Below are experts of layer 8 (counted from 0) of a mixture-of-experts language model. Rows are named router (the router's row for the expert), down (a neuron's output weights, with its number) and show model dimensions 48-95. Each number is 500 + 40 x the weight over its row's rms, rounded and kept within 0 to 999. Numbers have three digits each.
Before each expert's rows: "comes before" lists some tokens at least twice as common just after its tokens as in all text. This comes from a sample of Wikipedia text that the model never trained on. Tokens count by the router's weight.

# expert 9
comes before: "\n\n", " The", " He", " In ", " This", " It"
router:475467502512496483478490502495513446449487539446481455434437499557522503484484542501556465538511521469475516529520489436520456480487540429501446
down0:555451504452533514489443497466467522450568470520484507421511462466466500554464486476515496457484601520526514481429516555495521424472516512513598
down1:443512510479507523451543492572441481455473515459526442459521505468544535506503479499434482455376592529480487544522534548488523441524505499504448
down2:512472585492474450532518481521524477501457532580413497483510481495497571488552646545479472469529527530535497540535498486540486483519516485438520
down3:486450440504488558510517525493509463504519441525446480565492442547508500481479482545463542452522488480482498485492472538500491535518468497600488
down4:479483468430448501484538534503483432513526502467508456495497560488490473548527552463529487417455545546521557482507527547513522507498482464463476
down5:514498493510530565520473516467541559536496514415555473423412466430529513536501460516538498465438472514545568450505421439535554477483445542510520
down6:471498537424465523493579480498502507498474453538524489446507510492472472420542452502455470453495570482548593490518558433464580551444484527464563
down7:512472503532502449461568453499524507492503463486454529433485547584479500524449506527515554517504509519475538513462609555460536503456451451481438
down8:558480522580587580577528470533537515471495466512502456525496520539538521505477517500452517490460466423540515455530499463487503525502478431591495
down9:541614530514456503491452490415477519510523466489495395520541527492531504449562497470483471463456500548429499441551485498464541524484474474489458
down10:550547483463450477500481575566507588558523441550522489401506477513436470543500502519486498518485529541500511424498498435491468489524524571504478
down11:437491464482463478508481496518484508485547516486494488553501505570547435549493507489461494483482499556517463497539458505491485502486498475508514
down12:487488503483514546507516432445480550510492465516433489449491511448485511434503559428411493531466503549509464448521431574518549504512510435490494
down13:494500513465475455481447554513470450513533495481533513483500511537491497473520444440525545453483536483521449532506561413547505540529527514490463
down14:435544581547534480440547513470525514498489588467527476566583511516446474418448504404509477455514489458486495508486510485540502441482569446474493
down15:539493463534483550524556446510507477505506452511591531529561486471450520517493455396454552437540507558545521523454506511414542456411455536531492
down16:469470413522557530487416432449487504457523486537477527529461550459480524434511497571530442486510507466554581572522498548516493418487456563485475
down17:454515493478505471435512504476534508415486554513586489487467503572495554466502550443478595449434517477453485537486506481534505525514493516476477
down18:431484573533470547515485463521538576508467510510528452511471505451548511458441516524525442545595445450485515513485489493514466512508438526501503
down19:581610516464470547481416483475514504463499548500505450577493527553505494531467550500535546523495537483512484490501552514490475483580594519519431
down20:359469510492501546536536532497508500501515468531458468468560467488446478417445448482478590581482488581563484433477503522469473486524464496526464
down21:529461408460540494524488518533565488464571486510493467450444566518519425515448509460532465494576481513439566501571427562480514470522455531598520
down22:512563507491493434464452515523519519514537521517516515489478483531475481571553476476548496484485483481517519449553533453524500523493442490430483
down23:487452577495507504570505528489493451539512359562477535534539483501489553449502495436477540456502519511500507456527442516461427515483568418462489
down24:542570462569574466532519520502451471493459462466531470523490473525563481503439468499479488481504537499496522572507546513451545587533491495494540
down25:423483534488494559440540508537502469518552487460509479441483508435533555504510476491454522576474569561402508529474500541542514493473546512485519
down26:530523480518519497493515495499514464549561483485555552519489495423601466582493514557415485515518588495528484495550572502519539549520532469491484
down27:591446505491447442471467502501456563517538434491517507525408454539439543493499557479442566545515516478506546560518457453438540509514417471502466
down28:517460444515460449501480495463518514481539545477492460481452565512511487458518491428523452511483529499451538468487504543466476496527557539460453
down29:523510515525469506522468456525540385517481531495464465500520512426502494479498475488450406467510483513531528511469481511439498557528451514518482
down30:460449513410481454504507534557543486488461468558449500497472497589465468504515532516433485414510513517547515553429513495468572494454562540487512
down31:504535514535479473489533551546488478518514480550463530544496518532532468454472490550438479459466519512487483605464493520523492505505530480462530
down32:480571479521548486489476551469536523507486509478512536485498466452464553551504456519555615512523406406555564453551480561537460521453526520456468
down33:473509477440475528452421484548548494453484528477493479482427518482529480458485547513427505509521519469549546448484513437494492493510488462515473
down34:489445509504584488511459471491543482505487502491468481525425559524496499490448529479591533476535505477507497463449500447493485504483455515576580
down35:440553473489443507482536487542483460545519451519512567502446517413485518472539565548473502509458567485422547447478568476464551502516516455456433
down36:472451483533517538474514523482434417460460552514572480498497490469554521510492501533500577475472523456486534550514476501496517467472522546531485
down37:500456468483464485522529502521457510475494476408471453447455510552527509507473542538509501523553541508469450573524500472490563438582470487513489
down38:496494578483500439535481522558560467543574527510496417511511528531579472527483416529432510491553466486506551509499520443520532578550564505466490
down39:564448615484460431465479493461464479557522520533457498494509503516525522517544473447492524538555468517536564509432506474444503477507494535490499
down40:588500576516584497551509481392484453510494467474518472406478520468477460458535508521519483573507602464471481469563475513474564519457471538461453
down41:519493433478423446452440471494574485479532486527477498517520451548477477503382537491510474487539524537500498458533546535564484535497482513519493
down42:568441601481436475532550532534446444527517486465562510534466505461517532497508554489486592489466485473478469496441450436475527480558459459497535
down43:505516399548539546469505546480435463453485509518503461554581504432493463539546499449495529545519527529500454533523523478486402450507499554551505
down44:508473480529444432520536583564451520495476454481565452441512530461465524466437504497469509546485491483439500560493463519573509477537495372554454
down45:565499578451485463560526430529533500565538484481524525498464430514476492564568488461590587494545509568494506587557470500489548530518491521496421
down46:444536525505458451547503462529529485464517495548511503477573469394467523471573546514514494519541532507492504468486506475411442488464469451526553
down47:549464490578517552476564513437505493501437535505506478465558499602498508571446482523538527578483476483504442492482517482537486547491527510476479
down48:481510524475504520461502415496508513511540478481537528461456433484481457532569506492477436519534481530536457436501525504427500583454576516466490
down49:461480515582468536539544523457498461517518459489499554494464525524516527561488544537468465484558401470449381479515511482458519538381509488540434
down50:508478553561492498445542529430519530480540518501411502450513529441503556529590542461499491449498528381364430494536539492502569552513514464488506
down51:448497550437420499496488514522494489480445495420527459504485526477539492398515487461483493531467540490469545515485479517480543500548553480509399
down52:468578453494503483568475481458463538580503528462464463519506541515508576528583422444535529513478493501511439519574459525525478498479485547476455
down53:524530471481484447491455512512483503553532558514584479482505478511481512532537435492531579484470469548485524484545501550526532525538466480477527
down54:471444549537507474485490531562531495479527459520505485460536551492507538466527520592546528506597491496514497494463495493515493517416479486487502
down55:562550476454522460492513528452512471482492492516545579516496538416524534484498562532483502558473507511523470515544483461486521514466561507503522
down56:430501503530548458492467459455448502434508612505495533464554460503456461540552540511549495520536399548520441498501526510507491530513564457461431
down57:512588492465506521492505474546576500515500502544505590522480544469477497486431504496535387474522500489504532569500471539499487458498535492491529
down58:519536482510507546535517531501535543514504451556562544488490445488469505519533518561543497506427385510484493536485567442487466550490561444470548
down59:468504592543487478481462534507510523476454502559494558545505481503548525494488583566492478512451576430594449561548495455521531470492534485487471
down60:466463430449504461487564517515515497481543508506512466513460551459454501531471552513518540510413488519476462446579495511464540498437469530414486